Weights of a small mixture-of-experts language model, trained from scratch on English Wikipedia: vocabulary 2210, a variant of SOAP for the experts.
Below are experts of layer 2 (counted from 0) of a mixture-of-experts language model. Rows are named router (the router's row for the expert), gate (a neuron's input weights, with its number), up (a neuron's input weights, with its number) and show model dimensions 0-191. Each number is 128 + 32 x the weight over its row's rms, rounded and kept within 0 to 255. Numbers have three digits each.
After each expert's rows: a language model's description of what the expert responds to. This comes from a sample of Wikipedia text that the model never trained on.

# expert 31
router:111119162116153142133081142089073124189081130093117144147110055154138135121115117103172091112140159127062104116132126122123150138121105154162119132102148124117147144133072143111154109129146050129109152097178200079112116106107092107151110117107183135097109089115239127132115156150155123110204130049111154105098093085076044144136132182119166108151125189135151149121131102130159124124103151158172092197112173109145097086169124121104116120144113100143114243148145115134156165149075128159104091076185173179101127093131121130120154178118174167074134124110123138137117099152085132115
gate0:156091093151196170095126110141142118154136136162107135140140162154153134128154148115093084063114146162130036118081124140138071088173091177157129118136100149142123209165162160100166124127113120171132189094166080122136152169140077171162098177157119131099146125134077171189128198104163098101107063061130070185120154112112123072194162121098102179089142188122169130179107143136123098123151099103129141091103136114131103166136155143120149118103118105121129153115090112194142057091149149080140161140143141144126098119093076139168123138154171096161110185152151156118165150140149166090
up0:137086098114172159143080150159157075146091055095119101164159129119134208111119105154133124085160154193080060128142146107134148157145134141133123172156151165131102110137135091143142159132119119104130135113076147164091131208088164161151137096091139107099149102053146120158159076196115113125091145143101122147116128137136156150118151093153126112147095134135077076102089103133162080160110102065043107110175158131128130148097119093133103103109153160099136132164103119081111156125090108151114139162072070092186090128148091141092088183143102158195159077152177119163081174075151147186
It responds to: Noun-ending suffixes

# expert 8
router:136129159115146120112098120188104128133091188065102149135193145197125205100122118163124123100112166091108121073088126130063137075142058157161170153091147092132133135117117136096112165137162109136104186148142133136154187104137099138146080117097158119109164162142136130148066142153118190145166158115123144131085118122089062120144175073149145091142149119095148168132167142159148110075139142132132135119090215031143086081127115135129094124185060108144166137192161109116136190122094131128104142168088146124109097163112099117129142175135109125119100061116090102161132111050118115087
gate0:095106137140155191107131126166148174129149182130110160105163132186159129139161136171131078117142108135098141102170119120149153081111108118086151072121138114138131080130115105130114138164093143172209136111106063138142121086103151100112122172155101124049153111144113103236125214165141132199091116127159102109120127082030099150112145146161125137086040155063125147141134138165077136142130111131122072101080148151164130128122130161127125131104160125108096169109113116117098111154110074168140194204166123137113096160119123153111128118150125119124094121127155176111126035080109118091
up0:120118155133127222139146123133164147092166128128178150122155151122139122132153109170121038086106117119151144159182134105104150111147101085110108118128134094114108093152105132124144117129086096179208153111118103154130151141097193120117113182120101175081132162119089134185108152155147121206124131130142119132136125142040140142130094157115146090076047128044098110135178109170080135126137135116151121097034182151106115106074090174052121103122172082087130137077126106095096141157082090136137146120213153133118121141170112172122154142123134155115121131117141149126086059097125179114
It responds to: Initial consonant fragments

# expert 10
router:126108113137163132171146158194089072185127204127126151156168044168118126126129143100148136119096132128086111136094098169081187040112078186120138160123134142130118130148090180140134139142115121090132177090133170133160111119154055138157164130100156149165119195138157169129103126121072166144190125077194185157079104143079079160132167159117143108115166163115172153117178151141170086088094138110143146164113138087129132149082105137081136100157090067118152155131120080123152121113125201113088137117129166122083097134136101129124148145138135153131069121189089131181144129070109116106
gate0:097155136142145124094149126179183176190108133089130129126137162189161187106127138094115128174095081112113139081129147104096200163101120134111111137132139206150160144111194133147103158151147123131172143109122141147083146089166164120124117170092160139161143089150146075154135174102162147197075062094130087173067115202170099165107135158134116136136113077105141137129100147160127117138059089155142123076151146112155131179084119106081116121109123147138063112128156147201135119108169092100172129179158116066076144065092126168113179121141110110145117071171087082144116154128135149092
up0:101140145164167128122129049143162100064152157141131082116086142065156111149143129192143157087171116136140083168176114095135120102132106156161127119097105085136140183161077153172071083125170160151119187101139098121153103118103125084111137144110141096114163174104055096143125131102130127125188127132098195156119155042136127154146165132160101134170146144091176156165123104142149134136140186136099111196078101137147103124144088144132181205097142091044220125140175127106092116152102111164088099127153147107108126189170161115122162152119122142098145153097180083107127107132095129160
It responds to: Line breaks, table pipes

# expert 14
router:168107162135187076133125149162122114153128169076118098177142098158090186097142107141133143064110132136094098086080139123062139062172101160119147133166181152138152143134123102091059101150129100104161143117146176092146164102117099177136112124112183144065143167147161133077109135095123204121170092122135212148075174105033068131145117123141139104163128121093155130105112106156174146097112118140169148149089168059112139104112129100118134109173064122206137153171098092154137113094099166152143130127136169112093077202116089113155156146132155160098098113149121097145164140112108139121
gate0:134129191146160137052116141142131137202120174110086132113097132183158140137135114087076138070098126069126142108160132153149129096091140101177052142088108121166137153174183101160095118136146171136141075183106086157181068133106070166165099111160103139138122101135115128169115194127151114173095105138178116183149134110094144127120171114152123093131088150179181109193126062159111136120135134139170103115114129096167165153161154139123160131197165102155137091158091095096198167149132149119078165166168064098159117106153092097099101163174171159126106114134163110119112104137103158087
up0:102136055159151127159127098140101089047151100122166119129105146116103135137138109108126093133175087123125143124073064085161111125130087098142169165207138151084105121095165134130144112132133113120162179106170086049190100090135147100108128160028152091127048116147130165117102120164196133089138189124112157084108063128182160094159150120102117131079162126094162121150113132106111123162078137112096152155190107088123143173145045094123099118124194192142193162108122150151135138145126129118162096138115192157118129111133153130125120086116179147132155083125134083151087156110124116130
It responds to: Pieces ic, ac, ad

# expert 15
router:117118095137128054091106198160142119162131152090109115157177089131220138134100144113097169093128132123127113149143154132136134124224113172094159137169110149165166134125130125146095181140092082071139117155167107118165161109200077208042171093122132142134150085165118129167128129107137107114130125117144096111080133157076099106183158123121183093106107145122145067067155116180128070152132166149174133111106165136125142073149139165127079093096136048129128113133154126135082173106131133194081097122161179129135107141085087130112148116086124094068110132169125136108111161147107162120
gate1:141135098108197075139128195122139118100087195103104133085114146159130162141104099132125145064088102065088054188118140111166176096122130133094101126210082144137146218180167103121122118139129150164136107178135156148191160110111110088127114199093143161164111135202115066194088135146156154092124151149189132116103141076077154142118166122118121107139142092152118155162136160154145115112146147158157104105148159123155120085141128182095111102146089104122052179144119115087121106115133144127162160179156139211106119156144170089079133155130167165133136148154141117162156108118100136129
up1:198119086142120090131132119133175117173127105097075152095138111132125104174139108135096098070121137105128106069148128207177208145156147170120073150125152133175186127175187076126125122116152113180101128136121091149140201161120121062140094178111108133106108147181145090095153173100102155091173081129130121098124084142070146171080111159125112112145147094197120128115141107138116091106132181140075158149141128185162120117118198171107155101091100173189107150145073138146095136160177131103090197129140166147099118160152139127124105145123200130097142117098117113139125161141111083062
It responds to: Verb and noun suffixes

# expert 30
router:141113128112118117137131143149051072099116162101092118134176128152091194092124113100151115087129166122074140126120162151032140087204114141131157111118130142137132151149118171083070148154138079086172174136123153118146181111142064158124047084079173009130154124117151183132118128126095155168135105091151151096126129070089090143145136105100126115139096138080164135129144136183166124070129112158101148161096136115137080122139179110153142141146077118139146134164124105172142169154128161175140126125102161116085096124085067114147180124130178143144131067142144087185178126135108145083
gate0:156093063148132084085111139173161124163097084123129154074171133189095161044161119179155122158077155160097141118088145150055159148147184099153102175151124181170134120147164048132112119165148161135084082066163192132133167161139128137100092130070190105150178175119151175128106146117160130166101156100128154116113110101173108124138148079164088140059118114118143124110131092173143114088148112111121126154111120129118130056125173156122116063147124097106109136133115150193142145088160135151070128139135060139084149100097136122123141126189163110129118094139107132064142127086135175093
up0:132121102144122131090163153166118150131132121164155180202150133143115123056115161152105145133121149129171122140145166208100129161191106117148120149105156127215144187119148139119174136101092146101120094120127153136103130205127077162117165092103165198130125122143126092099035148134146098100145197152161170089127107174091120179143148161135162192102145121144168166077120128161085067116131172128120126090189079166113108103135163156160133130126157138110143143158142195175107130107184068136135160154123116111137116098148161157038116155126133077166094108161081092110146134093099154094
It responds to: Paragraph ends, word endings

# expert 2
router:147090127101128106154102102172093113160064136084090119118132126159108140079073141140147148078117132077126138049094153132097143062145120174096151186126132115147125137123134099145123112110123123109157184106152154156118141083126056182055136094068132136124148136139125156107094141128075199158173145096160157122101173099132073107182166126164112071119173096105169127117155139116133098085136123140132218087086167119099116131055084168143079131136117118189112139107122096125145107102132134129109132190107189142099132142075038137184119151112169195132116104139132135151114146103099136058
gate1:105141078128131082148105103181070122066121147080112149108162109210091089132127074136176142068131128131150102127100113175174134166137134108104179125171156129161089066144062112100128156125114068139117168087146147119126109092177150154126165203124134076100129183115167072151139183121169135088117138172138136099116135151125069138116114163155158157156200089105124091143109097104150164177160149136066133124143160147137080128158029130112134130131092122152178136150138100140142166139087087096134112161158089139084048146098133161082090139147132118138138122096123138162176147116177188135
up1:145145107157141113166107114119113137054120136115170163136153091160157092130154100123102133079094204184141148164076096101137123181113143114122162124134138177158120151134081142107174124123124115069174127183155100093118130120111059126117100105120112166184163155115152132154179139129151116159069081166203123086146102148149082110120198109084123162078119224175105119118145102177110153142149133107112172088125158106087132107160050128111150137120168140097067148160081120107129085133076146088099170183141188124136147136161108158073136106150135070178113096134156074177140146151135121171
It responds to: Word-piece starts and endings

# expert 21
router:061174116073126146168120095157121076145052130085120108145128075127158147093153114156090114097060205115130128138126176151068117131114070149146115165117146133163113137120123151117081146123145064078101147102110175146147126058118068197133106072100122130126140140112178155141110167129096120097117123081129163194085172099084108146156211120127159138133138108150153124082151122154102142107120144134142129122106226089120126095104136128144122146162071106180180165173161100193167137137088171145133102134129135122078121153124095121188154173094144136084118097129079119149149102097093133067
gate0:138107123150121144141133117127110127129174133153142114106118076150157083093060105141150154151161174168113161125174146213163191102126207214151171145160119120141108093059124072153132090148175072152115157112074158116101151103147183160101100111150145099119154096080206108093145137178096126135179144120169133123147145138121075107186117102118133121094147120160107081158147109099131115141059156132160144088113125100136087169175148141147207169073151152076129162148148129111132119142161095102165156114098116131142123088155095187174123112114165077090063119049144118134105155128150114135
up0:141167130118090117189115099174110111167102164118144168163172109132118141151147147174137162124088075074140141130101133067114100129144065059088098124131130118135134126174109162114127161078070140083082168112166157119110154097071099127104174095109095098114139095125099123176110110132118133130068097157156099102117116128133148071101116121179071145117115136080141162111103143175086128117172133169092159172134064202163127126101161092081075092151129099145184094104139104142140121148151132122053144159169156110062176106169172045109146131155059091151144099132180096126140103141162127069
It responds to: Function words in prose

# expert 3
router:126130114091169113137046107156093102164130164094089106125090119181088204113136161131143148101098175122147080068152224066057103080133091122104149157118091099087130108121071122123058112132130101130117145135092132134098182156115125133114125109068134121120179133154142112118103118140116141186203088064136163170108139142148112113165167100124134112142150143157174124108140089109158148106129130127091153129090132116161166051130131115090125110140110126122089171104127076155135147136124153153134081123148203089111117212104095080162149169083160147133129100131121171223139094126159112089
gate0:145133143116101133113154201122138111143122160154071111095115172180131069143142085108111118078159120085105106127164138106121139112098124195115122086090169074143078126102176158078149164142168166124086172111085116094088136162129161160111135121108164169132170073123168066079105076158068157097134062065078146035205128118092128121133100124158185083168185116151121080072131090143111110101179120159087166144119136163113128103110079117186103164126133172084129096089131128132184109136129140133142133129087160157141147129147093121190122113148085131153174131147161128162133133085144160129
up0:113170141093100111109137195160200116074180126135142111117119096169101091115154080128123124145165112113139155093080148150062139094163104193155112068100129123153115095204125165095149124138171141106095132052106099145128143171091157146159140098048158160156142120159148125135108146119068117151111090145107147170157103136087175098192114126100174117185188207131069106115146069118134103097171149139093159132112151127138142138087146128115074134108092075121114101117112113120160058153149176179196129076124144106110183139161164117137064153131157120158100162165116120150135094163154148133
It responds to: Periods and S-pieces

# expert 20
router:119103112090162073088128164098100148135078193162109134105196112155117166107127108117133121120117122147118116127059182145117111104102125124159181127084130079142110109147145122160126160119157071143127102165105154166099178137135014089131061170079162137066142138128172107100105229135047174130135153129156130168077151135055118060114194122108090153174158142134153095112103164132122139130135116119080120111159130120132107179133147150156171191112098164145089139204130142128141157097143193126114085132144105117117117126121121111130170146102105145142133083149124177191137134097135182129
gate0:121136095131209097148119077155141138102144085125119156145119100177087127151131158162147118155110192116118099111179122095120102126061085145136114085162114185100166152123091157085193085113156064189165182048188081112129140131128091147106090076131118139132146060130135132091123101137164160105160124107097163114124079106126127110171150154143130162119094178077032150110119105172144112109163143061129163113174165096151113153153098144134061132101128088128136121139150130118092141136085109082187171077139139090186105142188069144141135105134149116131147118144098097077124136148130141060
up0:154117111144110163087198152106086122165162143110126130123156115120141083141113133093152161088146152153107111198105087160190090164094110101100132097090126123074137117144147078098102069151133124129105068119122073175133109125103138091153123124146093094117126076141121203131108136170155122158120167168142149120157100117108059094117109184096139164115130144110081085173165147181138148126097062097145155203116127178150131129164040144149148136107141106097119135103127109138073102145098077099114083150058127107091150142194136101062144202160174159059133165131130137123072081161113111117
It responds to: Word-final vowels

# expert 24
router:155136163180131106141194116198113085094110160102156110101172114127173111135110122179135152117125105103105134070100129087127140087100167145100126091139146184148111079164081116075103104132125075119185097071097173117156136154094139129137144137132134121153128089161177197104114137087163123104162117138094165083111165138052095059098092187080095150119094102161129144087139149084145147079163082203101142112119122124184121137145173083089127094072076120191171117127136130105174116084127100102138175173135140155129136171183142135085137153124139164141137120198060123099125132071143118137
gate1:092143153128187081138138159196161086142144105166117120087107180142178112126100112152088175154105121157157139084168128145098156140157160114138136125109160105122138160161082129108169137076084102143166060105107152142094095149098141077038163106174117096175093163090133170116132113189163132098162112140184105118124131158094114110072149150138164151157143083091183186173155173106111173107112110181092129082120140114148170128111152149155136067141155167139114127145126130182095133125076109130147126167097128084086187083082166206140125074106125126157170172101093133139074092146089095126
up1:093138125076176098158105140206116090165116126180122103094141163132144129140111110137104151132160135167153123080137123153110193161143209119130136122107143092086161154182085128120147142113083115155168070114061165134091100155113137077050179122140122130156082156092116163154106145186144132125131116118175116154133160130136067122123172121123161153148129120077192173189155186144108130089113118192098105070104144113100145128124112147169118098119157182145137120125122121174105125093113097099120111165097109130139213104086144162098132081090106134174188168089060094104075081131120082179
It responds to: Capital initial letters

# expert 11
router:137110158103090155145095103152161094117126121127062181202184144127118086169175123131139147144100128121090126100115126176101085096165141121174151110187102148104174199119179147137092063131076173113184090174071128091082173165106156167075123131149113158042128117105155083147117139134123130132117202128107112056082101102141127124104135121117148148139154135166122123132132121132126130132122110137126160139151153164089058059142173148092135109135123118165087127150129091109138113057152119150116162108111082169139163215129139181152118127120109159100061137117153164156192111070090172113
gate0:118146152141072142109160107162172102137133141113151134132147099144147102116129161141122124078119092133144135157182137189092132163228151111096183193119139034133179133214177137123167096055091119086070117129109174118073131161181143111042106158159191141076122173143114176121173146177111143123092102170131101127093096164133105125140130125092156115129154152154119147106109059134118143089160066176101139108130173138135142125130101085090108154141064155045082100157097122157111121141133116136188090147122110116081118179135146164129095121123127144130134061139126107147130115129152129117
up0:152148144127093116090181094144200070133102129079177145130175096147122060157134175108097100088125101136087138119177177159101156145205125108130194165125103030141188148178158113135111123129090089070101074116129156101068150151158114109106109108134149169082146146163146120118191152163111100118135093203137111131135123192115109108143131100062107085062125150191135117143116074135132171145138097202106131125119150125115109106089111109074089107151102162100104080127090108143091097101143109108173116121093138135113118177158149183163100120095129154113151076132134098146145085100159109114
It responds to: Spaces and numbers

# expert 29
router:165122121166137068155135121169087108105069148126139129113106106180085136059095144160071097125088117104131125091151198114077138126126047165066169163132139081134176123093085156111126122099130066069137129128166149129222114088175084152151083109122144044105117109117191115112088122123098124131181159111162166117110140112092054102142173053069065110117079119111144134096086097132146091078128159144155137136085135123134168109152105155139137131142119105132136161155125108134139115080074166105097128129091163117113102111111104193118112126096125144136143139119086154173162101069125130081
gate1:106140187144117098131108127143126090084074194079139111143059188130120117133161136181136098153127137115129097128113128094074170146179131132130091151148149183191170153136158074096119145103169132090135193166092151140132117096130118126136086123104085140119160166081141099132095165142141136109118126094111134098220080106051208113081175159120120114126147146143101144128177109149113107065078141157109169083106095159144152157167087155165132050139115129133148116105132114201130160142122097161141226097118152140114093133128132154102127114189094131157129073149196148144093149116154097157
up1:083148150089094100123111130145130059119096183099137109122064136084117110123127169145159101158132121125106105135117099056113170111162112134127116140141156174177130131161129114122142163139133120133115109136117158154127116116101073142117074164108105135160149133077109141199143165149117124126079107102144140095217098092111222094092128101066170136141162164114137109078165135125099101055068140152057156115147111181170117207174138147151110059169128109060117110083083124174130160132088116178147188089075150131146112110154142136102106140175097092121150082145181182146076138103127130144
It responds to: Comparative more, t pieces

# expert 1
router:084092119136113069144097180110125092142129126156148128129155099124082096094177127094114153127154126096141152123132158040117125167123112168060122168144155075076102152124090130109091145141099109098124168077114151164126155130103103106168057127158172102157179086084072142155107168212088151125134139114128122153148112172135140115152146130076178132210117140134130155128082128136198129133131122111119129138098118074121186161157083137118124120150142072171150141174119051105155224143138097155155174183155143114072147099131088079134204142121134113132108105148118071133149078152147088099
gate0:166177207148146191141102172169145102126141181164124083097104180142176150106073119147139076169092125158087138098147220165095140113147135095114162191106157153198090140165136133090160126106139203121127087154123140156164158169127079152173142112243123144146160079113143068129095172112150139140140164153116102166171113105143127128093130136125162162153122176168095160129117166133141061096098153151106109157134106144136150172096173127170125065171109099133136118128133085185134136117177114102099151133142131095168135131143098171125091097073123071132128126142110066144133145127149130162
up0:162173180122131183118123158151108110104105187162135094112107188149195162119084100125138129157107107147052135090146204161091135105124143084161172171105138156216101148192115139088163136108131190132133130137138151114131136129127128143188149144209135119169143072126140094153112137096106191130123114115148119173155134134146148104064105151097163183176128170111120165131149171095179058089107176113102087142135069131180167123106152140147108103203120096137137109076171088171119181128162111097127141128125165061152118111126133167121116085081141090150134154141117074112072127139126135148
It responds to: Digits in numbers

# expert 6
router:094088141121124080108163131134106127123123183090148133152154124182146115102111158131096113092124146113101093102091164096163112121117124172120132110100158139079136115158161088143130178178139071166105115097148128164130156138091129169138146063119161113125141130164109158114072150126081177229128088120170171138120130109137126120148149154126143129188193109144152087077132099126111098104180158166146147149104157090148117090154126116109164125103105135127129196099179125185153129183094188102134154183069161125121090157132087154081124154180107170024038188145107087096114080146144109080
gate1:118200116095101173143127103114133159127127145107101119137051101153106088199131166163126122095100123166085159127125066110085094141134127125146158180134111137166179104123128160139120094146120126142090155154091121102184142116134063138111134108147128105082092142093100110102110150115069164095169126113095063154107165094136118155099195153157108178108135126184159105124129143143146165117139106180177144068124123070144096136193127180141154163128158087138097110142128162119073086138062141075201162135067126136094168175113136103090094133116198167127101185109171077092096148187127076133
up1:085072140162125083088149137174092091107094095120154154137178147110198175100154071126096146098123169141120120078122137122128150100125127151066140170148085141116110159170129151097136098094185133111104133138143128160090076153103165075128118145159112132154158164162133147171165084089153055145097116128099166113178147202091132100206170136129180087151138121229137145144110112109059137192093137148127128148101104114174128122115117126094160134126087148162153134105096081095121085114188143155070146147135110123131135097093100158126133136167086102158176101155131164197094079076164113173
It responds to: List and heading markup

# expert 13
router:114124143107126121149112122214102084147074148090104128176148063179105157078119130092097080137098143129102116110111130156101131023152102168138156142152127129115147111110117173081103113140161092074082162160147190122205160127138097157097078106097158124119169128119146186131092161101083141148148088082172157111105162115109036089184162109133102099131125158119123153111125106189138135114084148167145165132101192080150160123101135109120126134162113122164085152163098094188159186132096139126098115158103164166126102123109043071099125144133188164127089116120147120146138091094100159144
gate0:142129147158167119144114152138123147138090152121105157151168133150124170124131141148128086134103177171150133105101156154182157075116098166094140106179120130111069161201186127174061127156159084192141172105118124118122140061085109123136112168121129135088146124210089130218092106197099094054093137047109146077122134117147104087118132171191080140112113122140133068103100117117139154089130174139065156139130116123123109143136133151150134097099156143167108176160146131113163121097126112124153136151125104081151115157091173095126055110156148166171150120142137170172129126102070218106
up0:102133122068146096128129090132112098136147142133141108108173115089139083141161171141150173173148080131132077161123189098108155115114114105123161148168144089164119091097089153137183160168183137133141116154086116077087149139096093104114122120093101184171162149102114065081178103183133112164060097123093196139183149134175074116138140146143153113083055125123139118161144133126107140132115144140119060128086124062092221107088092177073120141109134107076129148130091146102145141176151126163136147128054137097126051127137157118119125117082073114120089180140147127137207165117110103135
It responds to: Row ends, non-Latin bytes

# expert 28
router:104033184105161086150103119150124087157102114106096105123115071174100123059129073157142089075102160128137118138079184153084102070183081156160160151138137142132149140128115147129132164132122106131125167117094157083147145100161079150122137108134132070128145112084155155129104183156133131125164092094156160122065154098058111080121170126156170099132170096131134130109157089148177139109111161172127165130097170105154159098109133106086094118162103108144127153129139095176101142140076184099083085169118145062071082162093051098114138165107167158114077081132088156169171112093103145112
gate0:138080147076154139130106100150146132163125132093130061045208137158079132138136152158123166136177133130123126137133087168133075108113098144060111137138120149140167103163172127129179091122166098119139105096136092139136172090100098165182151072165189165147146141201133179119116143131123104158118142115091135178079089133112184088156118104133112126086119128089153142045131093106125130142082135152145127083189060113157111124166067114183065174154114110108108130143193132210173177179150117088127127117118095117063103120133186150139141130135125148088128158134109174090124149146112132088
up0:156165149091138097112087113150152145110099170156149100142164196158105190123163176179095142168162077165107112059119091103138096120067132199119141051124153158130187138151125102090144110145134137083153142133095150098100153113136098129128203052139148124156160145172104117160150143113158148107081076074140139140095124146114149208125151110150165111093104158131176114070109143107104128130112132144101158180182074158101159077180122078132118152166145089069118133126109134127081125064141117108066110195116100144130151076133144139114097164123094110112094127135158170135116159195098090098
It responds to: As and linking words

# expert 17
router:135098172109151093144070090188077115128138154071121115200127123160117164109157114109096104091127195119110073090095131128036158096129129153167151138100165117108139098147109144097119108116149140146136141146163189082136140124176105113131139105126160072134140130135159131104102154109082147148146129090161187123071076087105105096174180114138134040144117117129185108098140134185134135086132120155121159199078175086144126125123127129082140102150059082201134159132098090125111133112123151170078113105103161150136107153106114098147153126089194180113106046149134154137106074105080114072
gate0:097068125142091131142143107143077119158087090145191124112162085117074158098098066139207131144093129121185124082042107138134119105148099131158160206128096109164121160152091136085117170180166149112156098118118130132117102142162127162077169147085111118135204107091142122103153141121119163131156098134181131069139134105106125107109127170076146117141156092068149158099138132171133150159087037130077135096111160165149155108131091126153137140177133159033136073095118180164164125128158180105105101086134146150096165109105097133160096131178101145108119103144113084124106169117092178089
up0:105123161158074108109142163105170206103103140100150130151172142146072117142162141117185082068194163098111186165131121100124107171160165125168105105165114156129171139139130121143131117107128105169127148092108171085137172093170170100157133095076113123157143120182124081075151132125158131116162157109154116139124112104107153119103121054133157161187106073110135109089090111136142163175078103145169158137079175134117088073096095088155088089139174172033142108136172163108111145173143133133109113176142132138060122118096102189119110126151163131172133138126074147199138127089111159059
It responds to: comp, f, al pieces

# expert 23
router:097115137164092082124080091083114113166113156032143149118119121131150122147080090133167168157120159156115168095137092084135110093135115145174093168157177150091151124138119131099127170151132149037162118157126137182152081159160107197115186140143173155222128113102173172151151156140120165124189140122111135184119106089095125143096144105138097107103091137132123110088058098094097153113127139156176194142112134113106157067104169105138118129086064090167144140079078097174161115147147187134102134129158149128079117155140123192121163136102134187101106119134103154180153107092135182136
gate1:105128154115108078084117172115120091147137119143161140138151099105165150088158129133169089102147145134110131200132150168061038115150115128192155145100111134161116170116158170182091115135105191113129151098100099100088116117111148134089118123057080120134195103144067172122123120108158120183151117107087130104166171072138168154172209099104191100127103104067103130118107161108089089125088129195168129146188076177106098162149146154099157183130089102164120160167125138139105171147163146160136102168127127160122175110173105083092103185184143131158127167126152122140102119113121142175
up1:133095107147142172224102092110109127085078181140093140159122139087160120151115093165070156146146075134130080120134119085193132108129157151119115142123157123110163096109089134100172151139162049148158109118111177167212118082156069148142121098131141175128084138121219076100147155136112105080128133161150126145076116196134081080094045132135157171150118123214169130149143094137141135160176135104108109135124162091129148105113136093185090089147171124117133136130124114064145075112123132112111155141093133120163171146087184148141126139084068164133154115115101120169154140152094090124
It responds to: Middle pieces er, y, op

# expert 26
router:115088165092153126114100111187099131193086137129149081120165105131130139110127136139121065073127156148099065072104125173071165100143085133088147136109167099117146133154094154134129129163152109145109177071108145083179105126192040189093091112084155078100129144094169151101133103146116128167163141099138204134080111104130111108120123085176129123153090157140142116107107107158133097114171173115143176090050133053106178116150094162107154081181075131155136117181132071117127133169130165087105118125167113107119094206088073120154145168155146116126123110132098158167106091142144146144
gate0:164194133113146167118118138178057109158090073112076159156156187123118065148192120153156151134089141122113142065125150156124139143150098179176100133110147143167135106190141101100145121126115095118063116123115099127164133154135129177080121129161137134104131152115157091145101138210192170066150151096120170100140151113182104112136175119082129141100102134114144150084092136108147145133138091172064182131170153113162134091134148164082212113124122150153186100100074145092134089180162114099122099078103150135116126125134134103135208131119080128142163181106064152151170168179152124149
up0:178114117169118095111104149175168174091127083112178165133117111148116175091153130125100138124141126190142131155155193192105119144205183135132130182135098140141139093121118190117133207140117114131114120124081148097105127204142096079165162098114137066147115098129120189128156135118103091137158140119152123213154103153101170131054130123178137109153141121117078087162152157132128104129159192085171096126115095132057122150139133150152063116141142095132146132091110150129159134138121172108144130184126047046122145145105113153121080112122185193084110102156160141131076076150110109146
It responds to: Capital letters, section starts

# expert 27
router:072117173110136106154115136151121125138097125081106153120172101172120145075152136128131106109083171121110105103091178148104145081147095167122172130111116123113163141130091148123095141120140087088133199109157157062139151063143111168108111072062148065111177141115174148144092167133109176175176097098157153116050140146090083097181159135141138102137145135144185157084100089165143103104152165136101181162080180070131145072096114097118129132198062115193140171151100094158135118134109178095120131133135146093102101151082102112139154181135151165126099072136120126156153071080107100077
gate1:100076150151116125190124086115145110136114166169111114122155098173060122142103140205135126150115094110104102079117112063072144090202078153165080148127105094143137121134077086088119107146112142072105113153064073068091109117167117138189131089154191124155119189138058204116157102095152187108118129108171128162119159113203123065135142144146144070156105183088108144167182163129129111148118150139147149153117130080132195094084137114152172156123078145137164137146112136124143176181102088132124134129099120169108093084125140153128132082120147129116123186113123117121110139090082110139
up1:133106151112174098160079157111139125084130133198122116125111103143108115111069124183075147118139163061084079147104175109048118158131070142104137127133103166122143157138113110090144128179108127111096084125139083106077117143119139113163161131084114168149070097127083154186102131093140187096106127123164140127145158135206136087154143130146134139099111146092135128169137119171153122127116143162122148138141101079137166087179163093112161118109055153156186140152088111097109197175095091060081121153160129178154107127116161123150208095111115126076153108074107092196130177144055096131
It responds to: Organization name heads

# expert 19
router:151099120073169084147164116148097069184136108154162116159164155144132232094131114197111122066134104129121133124127096176156174129172120154153158144180168117107161177116111202114107125134174133162131159117124160077176182108131112149118144160106162128142157151128142158148118178121122149147119123102096131174106127134133103117164178137105142129158117107192113214147112161136125129068116096178116186085074142107158126156079077151114137160168106136166130186103160059117138121144090155167093149092142141148111086156120096138102137131117207104097128110172158088168160080091090133055
gate0:128107117107096109103153166150100109195090092058142127100183179151217166110142127113059117112104115140127109154139180115138146156146148116133167146134135130146144125201108126151123146121166072165152147160067167114171154115139089148127159145147099136145124215112139121126112085161063144093142095177108108142171158108123066113122157137128103100093170146090216083135170138103137165166135105171179133089113094080107119126116123088153085129100150071101079144094173168083072135159142098172177129096121094138123067119145105048143106134119160062165094118102078120130168124144130144150
up0:154198150162083104093151135128161132170105110134134116099140118075151149089134157078076091167106116141104088147091148091144137173117152111140141146147132077120187095176129137120134057133127137165119204125127112140132178102163091168101125133098097115122184096171094125083154123131115189149134133179169100121153198127177164124154105157114129150147109100085159128096124130125150131165118145159156115059135119081096140210073141140140106105142094109095097155135108136131090162177116151134069069164171057155162109125198115107190088146113195074167154092088094062114160140164117162137
It responds to: Conjunctions and copulas